Experts of a small language model.
Experts: 96 GELU neurons an expert, a shared expert of 384 neurons.
Training: a variant of Muon for the experts, 9224 steps.
Below are experts of layer 7 (counted from 0) of a mixture-of-experts language model. Rows are named up (a neuron's input weights, with its number) and show model dimensions 0-255. Each number is 500 + 40 x the weight over its row's rms, rounded and kept within 0 to 999. Numbers have three digits each.
Before each expert's rows: a language model's description of what the expert responds to. This comes from a sample of Wikipedia text that the model never trained on.

# expert 33
Description: Determiners and pronouns
up1:526505460502518520429517473484475459516523464527488514427390538507388481503440483456521440561505431480476453517532447474538387539497467601568523487557515447505496471503524533445526497576526465524523530526440508478517606459471517520565534518556529508486529446433544528491516556471463554464540486461545499583475416504508597495531484461490469499476567440443484521464507512539497559472390569492473503548561496498521463501494477545430518502488477500528527469471481494510504512542543517501492534512507479537444518457493527484521455446460579492526549541536520466547485526504568479537564522521535488490545535437448515474450482540467521474515477468491493530523486514429483519481504514525489470431515482421541555561529523449423525448560513492556480495467514456483493594427446498

# expert 4
Description: Clause-linking words
up0:490506432492513454452536488501494524488496492538530531497498561487588545500543517461528521516549485541511529518458555582501513485430535436492486561482452565502527567476548503511472513521506547485451489493503484452515545476448525526520513522551492532416535558502573483571479510491504502451421500462469462535522471462471455531481503515503498437504483524443469477483483374504524595496521527537514505423500524438410513563484555453454503473471540470493487524535550470477493464530471594478461556617481566465513462518530550523448551542509532437489456483491499489469473524523533539534424500522452479468434489564445522586535490542494448476497503452577537435476462431537516462477469579463523409531543441469547482525497513495503481506487408507572494559419531501491414493518533493

# expert 1
Description: Capitalized name starts
up0:465448477517577448480501493524428497504473480469405486518434448506496500539556469550490476533464422515503504557482483482451542494555472510508505494458513535448530523480485525486476419442548506456515561535541480442560479483435497461515480471534487512448450465498489498506498457531543443489541555519566475470505520490488423507438488520403481442494507507470456493504588492436518565548425474493625455536492518521534469507538490485519598478555504543525496552476507478541528526565468434481509481552481544440537470508547442509442502524470520563456564432436486421550505539567507482508475568537541545512564554526518552467548480494536505562473541510468512579427571512528505481518523480562496468563427484553542475577530424533505549528524478488460517491475455471529464449475531476

# expert 43
Description: Byte fragments, odd pieces
up1:538474524408533507503562515546484431567526501503518514460525553504526566548543504491443523510522560488508445470495503514458452436448514521504443442502518465487484524512538562549557462521454438545483505470543513442519529418445461482513525507537505473471449465464497527465473469598504475507561460467518513449525558466515546482497502545522412565473501504517428514443507439491505517551504525483495435491511405539520502519531533477491634477530487529514521473509471485568498589463509416553509474464515442494514450503497478443554556541505481501478534500542573542552480521475511519625459487551531548487428510479450480513528538416532421544482507472498504578549461454485453444533484459468583480534475472545529498490565462554468450428514482502449552465510520510525463472493531433

# expert 49
Description: I- and en- pieces
up0:467484500455505518465508498507499539496483574468571491501500446454513529454558497402489442573493493465544506461494502439516492506475548466487476513522492494553533543499509447487522480470450506479479467503539512492480514508485541467533532409457433473527529530511500443550548538482542460462543501502551524548519534417556533472568486479465457468539473497399502504511484546431568561450479472562439510474482503531553561563450513562461437495457568533501512397484539470494557537447551517487574516474521505518483487565487490560511475541525463492567498412454358466492541529516503490487464508523498570500502468572522477456465518510451560428557469468516422505505475481565461511513507572523462529453526516500473521546496461574533562485468447552477562452507542460451506437503407538

# expert 59
Description: Initial letters after articles
up0:438451527455495489496537462531506441448495444523473455548445440454547527489454507513582498512507497467523534499522505391514478526533521525506475509485602439514444508439467561505465451486495490483477452529462486522446529516471493456529499487493509527573552485517535529472469571484434516501516484514550526553512492518448521518498548501470552515486543477465561438546483496513540453559569453476479554538548461497516421505516521537527489420477564390451486466415498551538483458448475448499487511433494460493526524484612523501532453430474528499489494469510523560452552530519532463504444567527521427483514490497453482550493478504527484608453470508553550499523522513570592501526509478559428536542493561461483554560478477564499483496472537509592499460530510479415527412502449522

# expert 45
Description: Plural noun endings
up0:485495496516513555495486533441512475512536424541520504494414481489437510470546523517489472518501467465500454500457514566526533499439466511491486504571504515485537483467481411532524524493429578590504550512516515494517498488589488445527505434493544514496515474461554514512420501556509479468613487467544482478507499485408561529516472488547463436484472448490608529475480537417457493484538466524431413466545536507520503550408461518541497518401553476534463498510517546490551481483578445511480528443525463550543475568468497509486546557492498479567439466501528504559479446527517444518498529467509497506472502506473585445573469538447463526490517530497533571516551544419508546517506496496538548470462455491442500478525459514512378565493462461535534529523489445522556440456477520

# expert 17
Description: Non-English name fragments
up0:493498536528480493523472529482476473530445462495478438431392508536547476503493537548494393555619583506506526533521463482535478522486460436465497476454528441522503513495501502439478474602553558476452554379547514464497506487534527524434459545515527476473524509464494443513510401493480596464520504494523522483409545485478538495542569501473499492496430575500491459529480506485516473491508496552483511434451435545442529465487478497456533447516457584501486490482516582511502527504518442497506529481442479521402548463562526537581525488546494555503548507510505505483527501552432458455573526520481560562518483495523501552448557518488453483497530451506508583489498529481565469578462439454461464461502457496473533515451498554476483487563483545483463526466499504497570456516461498

# expert 51
Description: Verb endings and to
up0:495471435484512544517540558534452518487561465543457515521536511508416530480515491517541493517454548479511509543527498489496496469476444502526506437528564479502544570515502421488529499484442462464504479492470513534461474523478439501460527488555485539484523435520544455521438460518461540468576441520482509461515460498625571477472481541551492513446480518458524560433457457501502528497468447554496485438431513437482521527463553623520466510515432473618626438541438506467568575531454454494521522494502427509489502508481488487484452475501502470473454447487525532493504468590458501520556486535507477490507479485506474598508515526603510525506532502439472468443523471503534425526434527486496530498543504530476511445590514529492492491528530547564491547387468522457511490508478552

# expert 20
Description: Capitalized word-initial letters
up0:453484453492440566493517445474510443512590448580515487442507585535486398438425521518504533451511473514565560396473469535548456573436455493498541485562495471552508551455477505540466518462583514451494477437526499507547507502499512571430486504478509518499434488553517538459546490549464524504530490544456553479505502507509588501528434446518605507404516566435544550537553511512525499491556503508462562494546459557504489437479475430489460477495451483452496502498482488532492466512586485507472537445514482495514501547432508497608520472531511451522510491556524443520509491512540515583530545522458423528498490505467530511515479498457430486520516493531506476511503453507540479542477548526465524421482525465433496419450526492441504478574477524520451487518492453510485464526500554

# expert 41
Description: Sibilant suffixes and pieces
up2:492447474456531530446513522425500449451538517540519450504531548497580498456523511506507534520482514504519509487567458502429421403543471501490489482543526501551470487506412476520519460490493510468463567490519481426513514586498512511510469521587505573423518541549449503514533497517565494525467505511481496512473472463552520562541538423496510454491498481560440565492491527533447534477502477485476510479545596562471385516443493492523494512443551498463499558462471551483474538551544479515473487472425496535489533449451493485541470508564527519543529525477471445483501523484447414481501506538515407443532472489522432543552606471471489502551477463466451504597514487456408521531508511422561453432513521524488513479418550553494526517459569472511500522561471469492519557447557524

# expert 26
Description: Proper-name syllables
up0:523519497506571475534475565526520507451477455492522483520509464527514409564530492498476492565472500496453550536525442461435573508452509456485514431502529490497539551500514464457486514419534490461458513490469473419466469543438517464535485526596537511547473509415524549565473568509482478487492453466509522448488541472511501543557497450502461463466425578447544479513538493529526431560458547457559547489470503539409504440523532476502519446559484556513524471450524515440475449525560519503491443549487457578558474485544460517508426479544536423509556545513475542441505540462455566568592494522427507491498479483530459479482478426489556528508555497531530486482426523460521470493520503463528539533508480511468514463569501543470504398557431600533517459442521493482472498524478475

# expert 39
Description: Copulas and prepositions
up0:548464478499521506473509505455491478544562468508429487471441459603494460438463479544399505527563470531446517469521479495448552529492462499483420520521505493442540482494549441455471487460482522453475462504571524555501453504424498599486425446556514465518440553535517509531485531543546563449518500461476472527511466407553544532510514542467522444515476446575513521529446486501482513500485528509517501512470545581546529470476470439498512479465470506545530489505501517532452523508518481516523567509409542464567506504509517496500443510456512511502510581455437510508508498516510409527500498504436486553452518532484522513524513509470444460505563493432468474491474512603550544492490570550481466562528571486481471548457447650450516564403526462510490546538523448511535538527468521

# expert 47
Description: Prepositions and conjunctions
up0:447558542414485563449517511502479512559541528495597547527440457477528477539502452461555463553574438509478460475550405509541457472517530562500411492521554452518481443518562464522446481535521489525553529495452541448568528556469484452510532510517449518510533444427540420512542489542568479500430484481490433541493478540495498491528520466489510497499498459572441438532526456536543507505508506495519550498507498464459476508439536466540513595545582475511492410489488450530418531560523617486487480524449470500552503489488474483478487423532517504512524505505485530537473417449528489497505543551493489434523528417527487437423539443551520494501484481530485532568529538478452418524518485474499507468463510473521461548533464473517566530450473477514514511480500496547601491534501459

# expert 10
Description: Determiners and quantifiers
up1:462555383472520532533524511536447478546524515518498512490470495493483482525435540466568518477546476530494532504466479453499595450523485480453487443485474540540512487468469479602541472507519488537511498446560418546501525560431506519509496560448503537437470509455488553580476465453551518434475537501512465459461563468474456527454476479462448522479518432523496468628489507465525463450525505437466544473515437507465537474474491527507488533527447495448500509476468465549460509520521501507544573521501475439513453509545528430505528431521505500530486581485449504521590517468435513571542438479517502529501504475506464504453592541515567483445507521491549447572458554541493522417527481509554548529502476530529537547499426588456480501503458541498507463497553563432538471473421573

# expert 12
Description: Past-tense verb endings
up0:478481454426474451488570489479474521532515519507515488570427414449505488490523467536476453467549463551465494490482460446505533499512475447447501505517488464523417549488525578435430532555455552513555515499571461559476477560483538478445475507492479444493490499544541505457487499476543544515484509455530493500422496464507451494487494586528522467446551467486469549428546509517569515505516483510503481529532453515478415507572492520497513538470451460463534482501441460447555566497564508519457535517499476473459513462415540530545492565590585535495522512497489531504423512546523535517443550487515441443534597535565472528474521525500454553515447508462475515415598398525490546484469534542449575532456463538544531484510505456484560525457537516493471478461550464490528584526526536

# expert 27
Description: Scientific and Latinate suffixes
up1:571551415459524506466468489360520485495464521480526493553457503481572509491544556479444457470492467437411505517481454437439450506513516534457491518500481508529466497498462523558538512542518434573547456489553500456546494502513493481509528570496593481488531501490561511507482498494389485572456536499466494510494572496505521515409509470547554593449533477495482463438556513508471525453534456468562504493510448505452528508499510478468455548446501401515496423500487493565517581560480456514546477494497495424496502439513520563535546468479471477522521495391457492522490445548476486499524568518470435508521479492525491449517503477511556511559562501533516489563508517520564495488501492448557582425500525470487525537516464486597503494537522500581481483447521486568511447513458466

# expert 6
Description: L-cluster word pieces
up0:524535460464504504469485471479469470369453504505503530507547431494505561503580428517442458512458535484443477545519524474445577521442524478558505469503493536497480550441454440496566493520520486514496549533503467552508543538480486507534468537534534575479503436513532467442505485517495544518500499472525525497510475433616472555466570459492494472476488604519497536517492492489500477547529464478479498454514455546451501428503567517480518445504521574489437497529513567473498487472490531525486537406544513522433461558535540419466514569477517463494518500435441488541478454549489493524521512572439446486481522453474632444513490452490536377500529465504521464491498516496504394474551489564554495547465538448534505482478564546489554522509561517524520462491490481544416519502489478

# expert 21
Description: Sentence ends, p pieces
up0:424575436542559493468521489565539511521521519526473455527549498557523541548452511477465467564491492458536517431528500402433578453427480554526513511517477499602437527498539488547453542539471510507517480463456483542567479571470508483509528432448516468571429456569489488493545483561465581519562467525535489518525459526567497464517547507468435460495516502484485492510470477548536496523532527475521463496565512497491483486560590511490469555491516519466476493522515469448491484471489472492505455523512489415439454561494506476495470467550502493460501511490558554429444469531524459458470527492507488417515402424493558481548569533515472559477556533511537525488432433522467493530502498458610521451500467490413460472512552470491495544538536564466509445425502478501531566533485466

# expert 25
Description: Adjective and noun endings
up1:580502518502500505541506483460432422490499444482470483504453438466551482480499506482564528514463532459429506463548500482478501405536494471480485447539498484503537472593441542456501511553484494509473511403527481559490496597551444491465481495450420491430541501551517518472521551484484465563496453568531525488431517487438474519463500472549532534477593439493512556525568480488505420518465423494483487487526496493497531500439531559537463501484525518517516509444534552478439532441486466473473407491538506477458488487541615532532475575554584531490510582452479485540462466531454468487527514505474474493460514489461460552509575454499604558516513446541508527506476488516495538559477518477555519530562527533547572502497408522507535462456511475490426494542479539470567500519438494

# expert 52
Description: Prepositions, auxiliaries, brackets
up0:536538549515536499572531458441496468494501445507541528547533508509489475586504444528439545525488470464552507496517457520501443515464492481540537545499479514498461476418495614535519527447529542506554545525478536526498497540502433561492518457515512460465512498474485453439522419520482519543473526476499586440482442488492498547500408519462491476564507526465542469511469450522535521495496440473517557486524406466432498461574560536483598495508463499500499522420504537509475545594544473513442521418531514468489473426549467508474482470457495467522480516527492522483501450543522515461493541480401413573576518494526554461459453476497507501583555481509497595445545445535496534428458541571493533483565489469564529485461512509442523457547530496453522470464517423506572477471503485

# expert 35
Description: Capitals in acronyms and codes
up0:522564511480561562472529511557430494468504498449482578514435493481466538486496543461449500516467452444515554469478542503468539485427534546457467506418480571493521572534528511435567516473432474531506520511508419501547520501496576551513542522485464424509483401527485514508535472464512473493455525489450543552418533414474505488465441498520441496488530465534535536526477504539511527505519526456479459524443479541504528508511520508415511436555458521486516512478539583487445520549503486520455516498475467458448448596483511470467556485466518483471560501470458450517529466521495459478547484485529515444447526502545552445528551478511477479496484482580434609515532501502565566412486408467520527518552499449539568568524472431409515493528560545500521533552494449558484510494551517

# expert 3
Description: Accented foreign name pieces
up0:491501440501474461498470507493487478543469507454435554523526426511513464460514551511550539488494566479467481434475488552550535437470599514502515461565557475563527483441547437460459495486441481457528541478456467524456555477563485467547494483455515443481510508479493532582488575530458467493456535503511454534492499538556493548506508430472533491553554394505518556528577514522450493489449485476463478462544491455467578503480424503582567443534516449528538470488486519496510492498467479551491524509415553527546459518478533515508501518441504498534490473507457468507539539515536545487484474549560533496573496539477512557473431486513499593535430472535440492482510555461551495471515473505505479518514540477514427499463518555476465572459493606480531517554390469541504382526499418

# expert 48
Description: Foreign name syllables
up0:486486578519552472441437645555525490552503495489481569468493486541497505584430490526483494542496541484544579498498561506473501499547520451478478450516522533577412515498484522529483472524433512445490456432466470497499552566445513444494534501433500525462462458433501479517549470514410494466459590458432523510422504501474545416479498525457514478478547523563504477594491518564558474516399495554475445530507502490455514455481487507458496462522415466533490488508464533535473559528471513462491499440484477481589572505534528508529420541531506489519435538520424473512616438514492460513490511530504549523518513472486508513544462497461500500490497497487556541503487454473555520507430502475470468487533494482534559464540518485466485439555450577452504449539495486532557456509494515

# expert 18
Description: Year digits and pronouns
up0:501449550485574457439540517481506510507544467484574532525488499490578489516447465519556573538433512491451568502411457517528486492459465539527473543428539562530514485511533563419434513447492508473505489528516443523503578473477512497565576475504504474482510532512532442456477545518446507558526541537488483468513505429520496548472446445436516546519483390474488446491458548427485577521535571452487540496483436514448457483514551472501438512497462471501466525484586451563519519532477549533507516502485610485529497457506537524478462393504527554466499506516461449529445519481485455542538459522489442473568509497534508496457491496532539460488403446541569470521498492516518520452547503581509530500512554555471414543563509539453523527478417471485474460465501470523490527480564503